{"num_hidden_layers": 20, "hidden_size": 256, "experts_per_token": 3, "d_expert": 64, "balance_loss": 0.000119, "norm": "rmsnorm", "learning_rate": 0.000682, "batch_tokens": 32768, "dataset": "wikipedia_en"}
Below are experts of layer 12 (counted from 0) of a mixture-of-experts language model. Rows are named router (the router's row for the expert), up (a neuron's input weights, with its number), down (a neuron's output weights, with its number) and show model dimensions 0-127. Each number is 128 + 32 x the weight over its row's rms, rounded and kept within 0 to 255.
Before each expert's rows: a language model's description of what the expert responds to. This comes from a sample of Wikipedia text that the model never trained on.

# expert 6
It responds to: Place names and their word pieces, like York, London, Texas, Cardiff, often after New or in Born/Headquarters fields, plus digits.
router [126 143  73  98 136 171 186 147  63 174  61 136 117 122 115 127 128  60 183 149 138  66 150 132 167 131 125 118  57 121 101 155 112  89 126 131 187  85 163 151  67  91 140 167 151 147  98 127 133 160 125 168 126  68  81 132  90  96 140 104 109 103 119 145 152 112 163 124 203 144 131 109 180 143 134 112 138 181 108 130  88 147 129 150 112 158 144 119  95 143 109 128 102 145 118 157 148 145 131  90 154 182 134 125  53 159 134 187 150  91 109 139 171 158 107  80 174  92 115 127 144  93 159  89 144 135 122 122]
up0 [121 136  96 128 126 129 141 182 138 131  99  99 196 102 112 122 106  75  61 124 122 120 157 135 184 100  91  97  57 101 140 209 163 126 106 223 132 190 108 172 149 151 160 120 147 162 125 146 149 134 145 162 178  73 177 142 127 156 144  84 162 137 131 203 131 121 166 122 193 166 106 140 202 145 182 157 146 142 120 157 130 125  79 121 101 100  88 108 104  94 144 168 132 144  81 103 183 110 130 119  70 124 134  62 135 112 190 159 129  61 110 144 140 146  78 111 153 113  93 189 173 179 122 152 181 179 116  98]
down0 [171  90 167 173 108  67  93 135 157 146 105  84 210 120 131 176 127  99  88 126 141 138 187 165 103 169 126 108 111 174 156 127 116 131 134 134 124 181 146 119  85  90 162 101 185  84 156 134  97 167 143  87 121 112 115 147  74 119  96 134  91  88 149  77 116 155 157 117 102  91 130 118 127  98 160 127 175  80 122 134 173  62 113  90 173 124  96 115 113  74  94 136 130 136  46 134 114 123 149  71 122 147 147  76 155 148 121 199 160 108 135  92 130 133 112 184 172 115 100  69 119 172 116  69 125 171 160 101]
up1 [128 116 138 119 128 163  94 122 144 112 163 104 121 102 150  98 188 158 116 107 184 148 117 134 140 141 107 152 141 174  96 142 153  96 105 145 128 152 137  61 150 182 128 171 116 152 163 162 153 125  32 101 152 112  85 110 169  89  88 136 233 185  98 154 102  98 115 130 162 110 101 115 219 146 143 179 111 117 113 149  85 134 117 140 139 126 149 146 112  92  98 118 106  55 129 163  60  89  95  97 136 107 106  68 133  96  85 133  80 124 111 128  82  82 115 118  84 140 153 159  59 140  79 138 155 145 129 167]
down1 [ 81 176 147 127 220 150 186 141  64  62 140 125 113 108 120 149 172 180 134 103 155  72 150 138  58 124 147  81  72 153  93 133 168 130 169 124  97  86 151 147 132  94 143 154 130  94 103 123 124 116 147 108 218 130  85 122 109 106 122 138 118 129 156 146 131 111 152 116 132 147 127 109 159 181 111 106 133 101 155 188 136 165 169 112 149 135 160  85 128 156 151 146 134  62 114  82 179 134  90 123 155 111 135 147 175 124 172 191 114 132 152 138 143 119 132  40 141 177 153 136 100 149  81 190 159 169  45 101]
up2 [108 103  87 106 111 148 166 121 165 109  85  78  96 168 177 141  80  93  53 112  99 216 162 129 184 141  91 106 155 156 162 119 127  71 161  99 143 110 146 140 116 145 134 149 181  96 182 136 100 135 126 159 118 110  96  71 188 160 189 108 109 152 133 156 106 146 121  53 196 126  88  85 126 150 145 110 138 152 113  86  98 157 129 101 125 115 120 107 169 145 154 220 110 164 129 120 173  84 100 117 136 176 168 100 126 152 171 165 131  69 119 128 124 113 172 135 145 151 118 146 162 154 112 204 167 187 132 114]
down2 [133  88 148  73 185 112 106 139 129 169 154 133 171 113 129 152  95 103 117 138 142 200 124 129 174 116 100 159 160 138 187 156  73 122 156 110 140 185 126 107  74 111 176 124 101 164 138 118 119 130  91  79 128 196 162 198 122 168 134  61 178 149 171 130 168 109  83 170 136  63 145 170 103  80 152  90 126 144  75 150 147  87  86 142 159  58 148  89 132 114 128 150  82 194 140  98 105 116 146  35 165 126 165  80 132 139 122  93 120 117 155 171 149  95 120 171 126 130 162 136 124  87 145 182 157  84 170 132]
up3 [ 44 164 111 122 114 128 175 116 103 189 105 113 146 114  75 153 146  60 155 149 177 148 109 131 166 152 135 119 146 144 108  85 136 110 107 122 183  87 110  47 105 113 125 121 105 139 135 135 107 163  99 171 112  90 128 172  91  69 178 138 113  68  93 127 127 111 101  73 117 150 118  59 133 129 114 172 130 203 106 115 199 114 171 190 155 104 169  83 104 189 107 148 165 129 136 130 159 144 145 134 129 178 157 144 109 142  88 158  60 150 144 151 158 119  53 109 160 129 136 102 140  97 134 192  98 131 104 156]
down3 [169  99 159 125 131 124 100 147 104 152  57 155 177  82 123 146 100 142 108 138 161 124 114 159 128 119  52 162 128  80 108  79 122  99 106 141 112 161 138 128 105 205 141 153 109 108  98  72  89 127 116  84 126 213 117 121 132 149 123 112 145 133 106  99 132  93 139 207 142 169 154 142 126  63 148 143 115 109 101 132 112 138 134 165 122 154 132 131 108 169 168 116  72 170  91 170  75 121 150 122 200 100  93 145 138 128 128 113 133  87 225  55  89 163 192 154  86 106 136  93 163 155 142 171 161 128 128 119]
up4 [171 100 178 135 125 121 163 209 143  99  55 138 103 163 139 137 151 124 114 173 184 121 123 137 186 147 121 136 119 119 123 143 143 138 120 121 116 133 121 133 152 112 162  89 124 117 116 150 125 176  94 155 119  95 100 123 101 113 135  86 132  93 151 139 145 185 164 116 117 128 171  80 116 130 144  89 135 183  89  67 136 165 149 153  98 143 191 126 122 102 122  97  37 150 145 101 108 158  77 150  82 114  89 166 143 122 123 224  89 153 112 140 188 131 170 142 175 148 139 142 154 142 159 148 116 148 141 146]
down4 [ 66 176 152 121 119 146 114  66 101 128 157 114 104 138 150 154 132 148 102 120 128  65  85 130 153 179 108 112 103 162 138 100 117  70 131 122 108 147 144 128 101  66 160 113 141 169 159 158 123 131  73 132 122 146 150  90 108 117 168 107 138 150 142 104 158 175 100 132  69 141 107 149  97 158 140 120 215 121 110 181 105 157 107  70 129 118 123 159 112 121 175 105 127 128 132 129 175 131 108 168  88 136 138  90 115 137 134 131 156  83 112 148 152 139 116  94 126 106 179 124 114  58 117  86 119 106  79 138]
up5 [154 114 132 127 139  96 107 180  59 151 138 126 185 115  89 145 112  73 151  48 109 132 144 152 139 147 115 117 134 126 106 195 128 169  72 138 202 131 137 127 109 101 144  94 139 181 116 110 190 179 178 131 135 104 111 129 110 192 125  92 124 121 157 157 129 182 105 138 178 147 169 175 144 125 161 195  85 128 104 178  76 127 110 129 134 172 101 156  99 137 125  97 145 183 106 144 142 146 159 159 118 110 150 140 137 170 164 145 101  96  95 154 120 121 136 102 121 134 102  95  80 127 128 100 144 135 105 130]
down5 [114 111 126 162  69 102 153 133 178 109  71 178 156  84 120  76 101 102 136 146  90 127  54 128  95 176 110 127 181 115 191 110  99 123 144  84 154  43 138  88 120 107 105 191  69 122 115 150 169 138 153  98 188 118 170  96  89 114  94 182 129 147 140 174 162 141  95 128 156 126  84 126 131 139 149 173  96  99 141 145  65 134 159 106 145 116 120 104 155 137 146 136 171 107 109 162 120 143 129  69 125 161 143 182 125 116  50 105 156 108  95  97 166 158 130 147 129 111  86  90 109 129 125 163 107 100 110 110]
up6 [111 125 178 130  99 150 181 109 103 118 108 124  42 120 150 169 177  81 112 154 126 155 130 124 155 142 125 143 120 177 131 133 170 191 126  95 142 126 144 122 166 157 198 118 131 110 114 138 142  74  87 161 140 155 182 113 158 112 171 108  93 102  97 122 138 142 131 108 161  67 121 130 122 173 139  67 120 194 110 133  77 179 134  79 139 158 112 129 106 180  96 160  58 160 119 116 125 144 185 168 114 149  82 103  65 137  72  64 106  74 132 150 125 146 139  94  72 115  91  98 125 158 191 147 111 107 196 112]
down6 [ 97  69 202  99 107 157 155 128 124 175 114 106 139 129 170 115  93  78 136 148 140 152 134 134 156  94 177 119 113 115 158  95 138  90  87 126 120 130  75 163 130 129 165 125 108 156  90 136 132 138 125 179 119 132 115 150  58  98 193  90 167 123  85  47 135 156  90 135  80 101 101 187 116 118 115 114 188 123  73 110  67 184 133 109 166  70 129  98 205 186 106 116 172 127  85 120 134 104 108  93 132 123  90 193 112 154 162 120 146 103 130 186  97 115 190  87 132 105 139 132  99 132 162 131 152 134 132  97]
up7 [165 105 114 129 127 143 110 113  96 174 143 132 119 154 173  56 109 157 136 126 148 124 141 125 133 138 126 168  84 190 106 111 137 226  79  56 139 165 137 128 131 143 172 156 102 132 145  99 113 120 149 160 174  70 117 178 154  52 106 141 175 199 148  65 125  99  84 110 137 110 145 108 146  90 100  71 108 218 143 125 110  66 129 112 134 121  67 134 105 139 167 108  59 150 154 125 152 141 122  86 164 147 121  75 120 134 110 119 182 134 100 104 161 101 143  84 194 148 129 116 123 196 132 117 133  59 113 127]
down7 [128 124 107 148 122 117 108 118  93  89 114 143  80 162 140 101 111 127 174 148 101  91 111 117 109 135 126 180 110 136  78  94 175 117 159 161 132 134 144  93 115 121 103 106  98 110 142 158 121 177 122 149 101 115 145 150  96 127 137 112 110 115 197  61 165  65 111 144 142 143  61 132 108 180 172  89 112 119 149 125 227 115 129 125 155 139 100 199 183 137 175 146 116  88 157  98 140 109 134 127 151  88 157 156  92 110 115 112 159 159 129 127  85 159 158 121 123 147 119 161 126 103 120  79  93 153 112 100]

# expert 18
It responds to: Sports tokens like Cup, match, medal, won, round, goals, plus scores, dashes and closing brackets in results tables.
router [108 136  87  49 138 196 135 151 103 191  85 106 104 154 130  81 129  93 148 143 134  85 133 151 176  89  95 136 121 140 135 210 107 133 116  80 186  66 139 183 124  84  94 141 148 137 101 137 133 148 154 214 109  76 109 149 132 118 145 186 125 162 171 175 187 111 154  93 204 134 127 149 125 155 113 161  91 166 147 125  90 107  86 125 138  88 104 129  43 165 122  89  92 183 172 132  68 107 139 153  99  85 106 154  56 138 134 139 143 134 133 149 146 130 126  88 116  73 144 113  98 119 139 132 110 128 175 101]
up0 [ 88 110 175 141 107 155 154 158  98 119  69 168 161 158 174 140 101 109 121  83 132  91 134  58 217 142 123  83 145 139 158 172 123 108  89 121 149  62 139 164  95 101 101 124 126  81  19 121  85 153 127 131 140  89  57  94 175 108 135 158  86 172 161 168 135 145 111 107 176 158 103 153 112 140  98 151 152 128  98  96 149  75 154 128 108 124 113 140 168 143 147 152 138 132 144 167 124 103 170 184 138 108 157 205 169 111 161 142 105 107 136 112 110 132 104 139 149 111  78 141 122 109 156 149 152 109 143 155]
down0 [163 169 119 147 120  92 106 124 170 169 214 105 149  53 104 158 126 143 125 147  89 133 130 123 156  70 101 115  83 143 100 116  94 159 141 128 141 131 134 108 121 147 115 149 165 136 135 174 143 112 116 135  93 141  71 101 118 109 149 133 104 159 139 104 170 117 180 154 163 114 136  73  98 169 132  83 118 112  88 118 108 125  80 159 107  98 112  73 126 111 158 117 180 120  86  62 140 115 182 140 132 175  82  84  95 105 125  99 194 121 104  81 170 150 216 170 110 159  88 132 191 114 104 158 107 201  95 131]
up1 [166 139  79 116 161 102 142 123 122  83 113  98 127 154 134 123 131 158 171 115  94  88 113 132 147  65 133 131 122 107  72  95  99 179 156 118 140 133 104 161 141 138 104 163 100 173  96 149 112 178 122 188  74 143 114 136 105 123 166 167 136 152 137 140 159  73 120 122 131 147 240 146  73 138  64 106 138  82 149 155 121  62 198 119 176  88  51 123 134 122 137 104 119 166 113 134 135  57 115 146 124 116 122 141  79 186  81 121 113 134 151  81 157 139 160 128 107  93 186  91 109 120 143 138 130 196 102 138]
down1 [117 117 169 128  71 129 153  99 108 140  88 149 141 158 133  82 181 157 177 174  92 156  72 139 149 100 143 117 165 119 153 123 133 127 139  95 129 125  85  91  87  87 128  95  67  77 169 118  87 161  70 158 152 126 102 122 176 126 128 163  86 127 120 111 122 106 124 145 219 149 145 161 121 138 112 124 158 113 102 168  68  99 121 145  88 145 186 119 160 165 126 117 148  77 142 105 117  83 110 146 124 141 101 117 134 183 202 161 128 132 116 163 111 129 126 114 126  68  50 145 122 105 171 118 137 131  81 102]
up2 [101 141 165 115 150 134  91 116 118 133  67  89 134 117  85 152 129 146 144 161 112 160 114 208  76 152 112 116 140 102 120  92 120 144 161  95 108 133 156 105 154 125 103 113  98 109 162 113 197 147  97 117 177 131 134  61 139 171 145 137 103 115  77  83 102 111 133 128 120 139 148 128 147 165 120 146 136 126 124  75 113 112 110 190 137 127 162  96  84 150 105 140 126 110 133 146 119 149 110 171 113 160 116 169 146  85 120  98 155 107 136 126 162 125 123 217  89 141  93 171 108 123  80  70 140  71 128 160]
down2 [115  71 125 106 119 173 157 121 111 123 142  87 143 141 115 114 147 152  92 153 130 160 183  83 163 127 106 123 120 102 118 130 201  75  98 164  99 161 140  87 132 169 119 179 124 142  89 123 157  77 160 119 100 140 128 110 128 145 115 152 189 141 190 128 113 150 166 172  99 105  64  87  74 109 135 128 103 151 148 156 116 153  65  67 126 189  90 134 110  88 130 164  86 152  75 130 105  83 102 109 127 157  74 121 167 148  85 116 132 116 159 144 157  93 155 195  89 160  80 117 202 200 124 144 120 199 143 141]
up3 [101 130  88 126 121 200 157 107  89 166 125 212  91 176  96  81 182 134 102 141 176 110 123 142 160  92  99 141 131 112 181 141 133 155 145  84 128 108 169 109 107  81 155 147 145 115 126 121 132 123  92 213 113 100 124 136 155 123 108 191 173 123 171 198 160  61  67 156 109 173 117 105 138 106 121 178 121 125 157 198 118 100 119 128 143  91 128 119 109 130 109 181 109 169 130 122 141 100 153 109  69 115 108  68 128 150 143 150 174 127 111 130 124 144 122  81 144  79  96 112 134 106 133 195 106 176  96 134]
down3 [ 99 152 171 170 139  68  97 141 132 184  85 138 158 120 133 114 167 171 149 134 113 110 172 135 127 154 105 163 127  75  54  72 100 140 100 157 143 161 123  95 152 151  59  62 145 153 156  64 145 145 106  77 156 112 146 138 130 178 150 119 153  93 135  90 139 114  71 102 156 106 156 138 120  81 175 103 139 155  74  64 131 188 164 175  67 117  72 157 111  95 125 146 178  93 123  72 159 191  87 122 173 124 100 162 101  72 142 138 122 128 131  95  89  97 109 156 137 139  83 142  93 255 115 150 182  63 134 146]
up4 [106  91 136 111 104 117 109 131 143 115  94 137 140 176 171 111 116 107 139 114 110 202 120 167 103 151  53 130 103 152 128  70 101 133 129 101 127 141 135 106 151 154 133 191 174 110 164 103  98  87 206 133 147 122 106 113 114 175  64  79  98 161 100 117 142 138 160 114 108 123 115 168  72 184 115 123  74 240 134 160  98  55 183 194  69 139 131 166 161  97 114 144 143 100 146 106  80 114 142  94 196 109 120 129 110 142 141 146 173 153 110 135  62 128 123 152  90 148 113 150 141 178  84 182 174 157 117 147]
down4 [204 160 170 123 110  69 147  85 122 142  89 174 109 113 147 179 188 127 126 126 130 111 177 107  77 128  94 132  94  66 150 121 148 127 122  70 157 121  93 158 122 177 113  55 149 133 135 102  66 129  73 138 171  99 136 135 142 151 153 166  87 149 138 157 113 151 117 120 162 142 104 115  99 121 136  99 145  87 125 166 116 177  98 105 115 145 137 134 123 148 172 199 118 128 117 135 110 107 119 160  99 171 119  73 105 145  68 110 138 142 153  79 165 160 164 172 168 140 177 114 139 161  76 159 135 166 157 112]
up5 [159 128 120  81 162 166  84 165 171 168 120 120 104 134 125 115 124 139  97 143 121 128 153 167 140 158 134  92 128 108 123 203 118 127 138 118 148 110 148 146 104 101 144 152 130 159  86 132 159 141 154 153 125  87 115 167 100 124 121 105 136 115 143  41 115 130 186 115 149 110 147 102  86 173 144 168 148 148 147  64 129 158 140 134 162 142  97 107 136 125 147  69 116 143 103 139 150 112  69  81 146  87 162  91 113 133 137 191 102 149  90 143 126  94  94  71 104  79 150 153 202 168 190  97 164 101 121 135]
down5 [105 170 172 135  77 127 148 171 150 186 103  41  75  79 120 147 120 140 129 156 123 134 121 107  71  93  89 106 156 163 156 147 100  99 100 153 110 124 154 138 103 172 120 129  89 162 151  94 121 153 154 113  73 164 125 127  50  91 131  99 116 131 104 146  72 140  99 179 148 155  78 124 146 105 171 170  98 127 109 102 142 165 108 124 138 132  92 130 108 115 167 105 124 139 104 137 102 176 105 148 168 110 159 142 152  84 128 114 119 121 172 113 182  79 114 172 163 117 134 130 144 120 130 115  74 113 170 130]
up6 [129 104 123  93 135 137 148 133 146 158 117 144 155  57 144 104 103 140  80 158 163  98 105 131 180 105 120 103 111 157 223 122 116  96 130  76 122  71 107 167  61  93 115 154 146 156 160 156 148  81 138 101 113 117 181 191 143 117 134 101 157 162 166 175 125 153 145 110 147 166 167 143 114  98 169 126 119 186 147  55 172 122  91 134 156 115 127 133  90 148  62  84 141 144 135 115  34 119 126 126  86 102  76  79 109 119 182 134 123 151 128 160  98 185 139 115 114 139 158 108 140 159  94 181 178 209 127 163]
down6 [158 140 103 138 134 133 109 128 105 106 103  76 180  96  73 171 110 168 144 170 151 113 117  68 105 161 131  88 109 191 124 150 144 111 135 119 163  66 167 119 144  90 112  69 147 139 121 119  75  95 138 114 112 121 153 164 126 179 122  97 119 118 107 161 129 155  97 104 131 159  93 102 137 106 134 103 131 154 157 103 175 136 131 175 104 124 151 129  99  91 163 129 218 136 167  93 146 119 234  96 100 145  90 118 105 151  68 145 121 101 102 164 108 139 159  81  91  81 104  60 194 104 168 167 177 155 153  96]
up7 [103 127 130 111 118 146 163 184 129 150 151 104  71 138 139 155 136 129  78  92 119  63 121 144 137 126 173  84 145 112 151 162 142  97 134 146 202 129 135 108 131  77 121 121 142  76 108 144  45 113 108 142 113 104 151 160 125 195 129 146 194 144 138 112 115 186 125 111 160 171 115 129  90 150  83 143  83 179 168 171  89 225 124 126  96 151 107 141  81  99  77 108 120 100  93  77 183  87  90 110 165 105 180 142 102  95 129 185 101 136 156 119 108 103  91 116  94 128 158 128 120 126 111 101  98 117 147 115]
down7 [138 124 127 123 107 136  26 129 168 166 127  80 142 162 148 101 112 154 158 110  59 111 143  94 105 101 154 101  57 115 169  98 111 153 138 118 169 175 111 169 118 142  66 136  88  70 165 163 105  72 144 100 176 114  98 125 115  91 136 133 178 155  99 159  97 160 132 133 142 117  79 106 127 135  93 147 147  73 122  67 198 142 132 162 153 117 181 184 160 133 106 131 147  71 150 115 144 169  76 162 128  90 140  89 138 163 113 127 153 142 109 140  95 114 157 161 136 178 151 109 149 112 119 131  89 112 164 107]

# expert 0
It responds to: Middle syllables inside proper names and Latin taxon names, especially in species lists, such as Hy-dra-dendrium, Stell-aria, Vel-á-zquez.
router [153 134 131  80 160 149 133 158  74 168  97 117 138 116 125 120 168 136 136 138 159  83 181 103 150  93 127 108  80 158 124 122  76 115 133 128 165  43 130 181  97 130 121 115 119 173 127  78 147 172 152  96 136 182 170  98 126 125 138 147 124  96 133 170 177 122 190 162 139 112 152  80 153 141 122 135 125 193 114  99 124 119 124 136 125 108 133 139  99 160  89 136  77 131 141 169  51 120 135 144 116 163 103 104  59 128 167 175 165  73  67 160 166  42  84 129 186 119 123 126 136 190 126 167 139  84 130 115]
up0 [140 121 117 140 160 138 124 101 164 112 104 117  87 132 118 180 134 177 133 188 179 101 193 146 119 152  96 117  99 122  75 133 144 209 182 181 119  58 148 103 123 160 190 144 178 143 126 143  81 113 183 129 136 120 158 119 134 115 163 162  85 143 168 152  90 165 135 121 144 129  85 100 116 144 125 101 131 114 118  98 120 136 152 127 128 128  96 101 113 150 155 136 146 145 128 114 125 162  99  83 115  91  92 130  70 154 191 168 150 114 158 138 137 104 162 103 158 113 149  26 138 163 176 131  90  65 175 105]
down0 [142 132 137 194 141 110 120 152 116  82 146 116 138 132 181 179 188 142 100 189 145 101  47 181 131 143 225 121 168 128 152 143 124 144  68 139 127  94 167 149 137 108  94 102 175 152 121 142  92 141 112 131 159 123 130 107 163 139 153 129 167 114 164 143 167 138 130 180 128 127 210 125  71 165 145  96  84 110 108 116 165  82 170 156 174  96  83  82 109  88 109 158 118 130 100 133 134 157 104  67 118 131 153 117 121 125  86  78 100 122  75 171 195 153 141 149 158 130 141 184 184  96 146 116  73 139 131  79]
up1 [113 102 135 166 142 111 124 113 134 163 153 131 160 103 173 117 110 144  87 131  95 149 106 126  88 142 127  96  92 126 113 135 102 142 164 114 144 146 124 123 151 177  71 103 124 149  89 135 106 152  71 187 117 116 138  81 136 173 148 136 176  77 125 144  82 136 129 170 147 151 129 137 109 172 117 111  94 170 128 119 178 107 117 165 127 102 120 128 121 125 146 181  91 142  30 135  71  93 146 160 109 143  73  83 145  69 131 113 160 109 141  58 102  91 176 121 163  92 132 197 110 123 114 112 136 199 131 202]
down1 [129 126 119  91 131 162 140 147  94 129 110 101 100 130 152 104 115 142  49  93  83 144 122 117 107  73 142 103  70 108  99 150 120 145 173 103 162 116 152  98 126 110 189 128 105 165  99  76 132 141 140 141 129 120 109 205 126 137 124 113 138 148 116 160 130 179 153 170 115  56 126  88  55 131  83 105 142  64 148 129 157 102 150 121  90 120 172 143 110 152  79 113 154 195 124 102  71  94 171 133 110 176 119 193 137  87 104 144 183 115 156 157 133 118 164 103 164 103 117 115  82  83  81 130 131 151 125 178]
up2 [ 90 150 107 138 100 130 121 150 110 134 112 109 134 129 169 116 156 158 142  83  95  99 161 151 127  88 160 156 164 162 122 150 113 200 133 154 124 163 166 135 177 163 134 159 103 112 118 149 103 150 145 143 153 107 152 188  74 134 131 140 130  91 133 116 145 145 118  83 123 181 178 138 154 120 107 123 153 173 114  71 183 104 120 217 142 132 128 175  93 137 148 132  77 107  76 174 118 150 154 134 123  70 165 140 157  75 161 141 151 148  96 128 104  66 116 115 133 173 130 152 131 169 147 119 132 102 118  76]
down2 [ 94 105 144 202 117 144  96 112 156 142 103 136  64 118 145 161 156 148 146  87 100 129 191  96 153 129  94 127 154  41 108 142 182  39  91 124 184 119 105 152 105 124 139 227 119 102 171 130 178 172 136 170 124  87 101 150 105 141 117 175 129 118 166  69 130 114 130 137 160 100  94 118 161 161  75 144 137 128 155 211 123 182 153 109 120 106 131 179 145 128 201 176 140 143 160 169 131 138 144 114 106 152 202  83 140 156 150 116 106 112 168  70 102 138 142 186  90 138 126 187 124 120 118 159 121 114 131 146]
up3 [145 147 126 130 121 120  94 175 150 144 133 106 158 112  88 129 152 161 121 150 126 137 135 152 115 153 141  92  95 133 129 125  77 159  94 142 155  97 111 135  95 112 143  95 123 218 115 150 126 145  67 160 120 157 149 153 111 148 130 126 168  78 107 116 156  77 183 156  98 124 106 145 113 153 137 113  84 100 136 126  98  89 144 124 105 126 137  92 121  68 127 157 137 161 134 145  89 168  92 128 123 139 137 112 110 142 184 127 199 133 131 120 105 149 130 173 100  85 121 135  71 127 170 141 156  74 133 129]
down3 [156 185 126  75  99 167 159 155 116 140 114 137 124 107 107  78  90 178  83  92  65  77  92  73 159 148 126 127  68 135 103  92 114 147 166 105 138 103 106 135 103 122 197 131 141  94 136 145 157 146 183 144  88 174 148 147 198 162 122 131 101 161 150 123 205 147  83  83 150 138 119 130 162 171  82 100  98 126 187  97 167 110 170 105 124 130 121 156 145 125  72 135 159 173 134 114 166 132 129 119 103 114 128 161 131 161 154  40 111 135 142 114  99 128 154  94 154 174 125  91 175 107 112 156  86 203 134 112]
up4 [135 138 129 104 197 152 127 132 105 150 127 102 116 161 117 102 109 116 150  85 127 114 167  86 151  45  82  93 128 154 175 115 163 162 110 104 131  93 146 120 148 151 137 208 179  97 130 120 130 163 179 128 153 153 146 133 131 150 111 155 108 105 101 150  86  89 130 178 129  71  61  99 136 180 104 139 106  89  62  74 144 141 128  97 134  83 183  86  76 147 149  93  86 105 137 103 101 122  86 159 181 154  62 132 126 141 130 149 155 147 113 168 134  59  54 156 153 113 159 157 177 158  89 147 131 122 152 165]
down4 [ 80 118 106 157 135 116 151 106 150 102  83 137  66  69 141 149 129  96 121 164  71 165 178 126 101  88 167  83 184 134 152 155 117  78 125 114 144 181 152 138  92 193  78 148 109  80 124 112 152 140 178 130  98 154 142 128 101  85 144  82 126 101 171 169 129 193 131 130 124 163 104 126 146 106 121 136 162  83 169 193 165 167 134  88  95 138 130 127 125 116 108 138 101 168 175 124  81 135 115 104  93 120 183 134 124 125  76 106 133 123  99 116 158 106 138 217  98 132 112 125 126 108 151 117 115  60 147 102]
up5 [128 121 161 133  93 145 123 184 119 154  47 122 140 147 121  99 163  99 174 136 103 176 154 155 188 141 125 184 133 194 101 101 113 179 110 101 149 135  76 178  92  81 114 149  85 153  92  53 110 187 104 164 101 119 127 178 123 111 114 143 128 121 170 156 139 151 192  99 197 164 104 155 159 184 155  81 121 166 124 186 187 120 148 133 216 102  73 143 129  93 172 148 119 157 130 173 133 119  91 117 121 165  73  87 137 152 126 131 126 104 164 157  83  84  95  65 171 169 123 124 125 176  89 137 167 119  51 133]
down5 [140  99 208 168  82  88 124 125 150 112  78 153  65  64 123  81 124  81 153 113 150 148 118 127  65 121  63 159 115 126 166 113 175 105 162 182 121 133  91 101 127 132 135 159  85 106 142 151 132 102 133  91  89  62 162 129 104 158 142 106  82  97 111 131 206 133 124  77 106  74  95 166 167 152  92 194 177 128 171 145 143 202 169 197 125 117 167 174  99 155 165 112 103 134  88  88 126 146 107 101 136  93 111 135 178 149  73 123  84 111 130 123 156 102 171 155 129 135 158 103 173 109 169 154 120 170 159 188]
up6 [115  85 113  79  94 133 204 130 125  74 153 125 115  58  80 146 132 118 127  97 148 122 176 116  95 105 142  54 144 110 113  71 119 147 110 102 135 139 100 102 115 112  76 135 117 138 143 135 139 203  93 115 113 181 170  93 112  69 148 105 123  80 108  99  88 140 147 172 116 140  90  86 131 153 126  90 149 171 153 126 146 144 140 160 131 111  93 119 143 157 107 110 165 137 104 106 142 144 117 153 106 106  84 124 109 148 117 161 135 114 141 119 124 177  50  80 176 149 121 130  84 124 198 190 119 142 131 154]
down6 [ 91 123 189 204  48  95 140  82 156 115 108 124 129 125  75  71  41 105 133 132 118  89 136  82 147 132 129  81 146  81 161  99 152 106 116 132 132 132 173  97 159  97 100 170 120  63  84 170 161 119 151  84 171  91 151 151  79 134  92 129 136 132  81 139  80 118 161 119 129  50 138 119 134  95  73  92  67 147 166 120  72 173 134  72  60 120 148  94  98 101 169 173 160 170 130  99 167 130 149 116 142  91 164 149 114 143 151 142  84 150 103 112  94 103 127 112  90 151 118 129 113 115 131 101 109 116 122  90]
up7 [115 118  97 130 140 141 155 126 112 134 146  96 188 113 126 138  81 148  68 199 110 143 172 144 141  44 126 157 123 136 129 153  75  83 117 154 176  63 109 109 186 143 123  98 120 122 163  95 163 126  71 136 146 145 148 101 158 174 176 145  84  88 122 150 145  84 155  89 106 113 110  93 124  89 140 134 118 176  85 157 115 161 141 160 112 142 104 151 107 183  87 178 153 128 149 137 170  73 132 130 151 148 135 161 179 107 155 145 112  80  93 182 142 124 170  91 138 131 113 153 130 130  72  83 184 131 113 109]
down7 [127 117  83 161 114 131  99  80 190  90  97 145 158 157 119 169 135 112 118 133  86  85 137 131  85 157  70 104  82 120 130 142 121 110 121 158 196 111 123 102  66 148 169  97 140 128 146 126 126 157 159 167  57 192  90 135 124  94 146 117  97 162 165 169 131 176 136 104 124 159 169 109 115 209  92  64 155 146 120 142 177 101 111  79 186  90 188 130 147 109 119 133  78 148 173 103 116 115 146  60 153 100 109 128 179  67 129 149 114 126 154 148 130 135 102 122 127 115 128 154 165 178 151 129 199 112 124 159]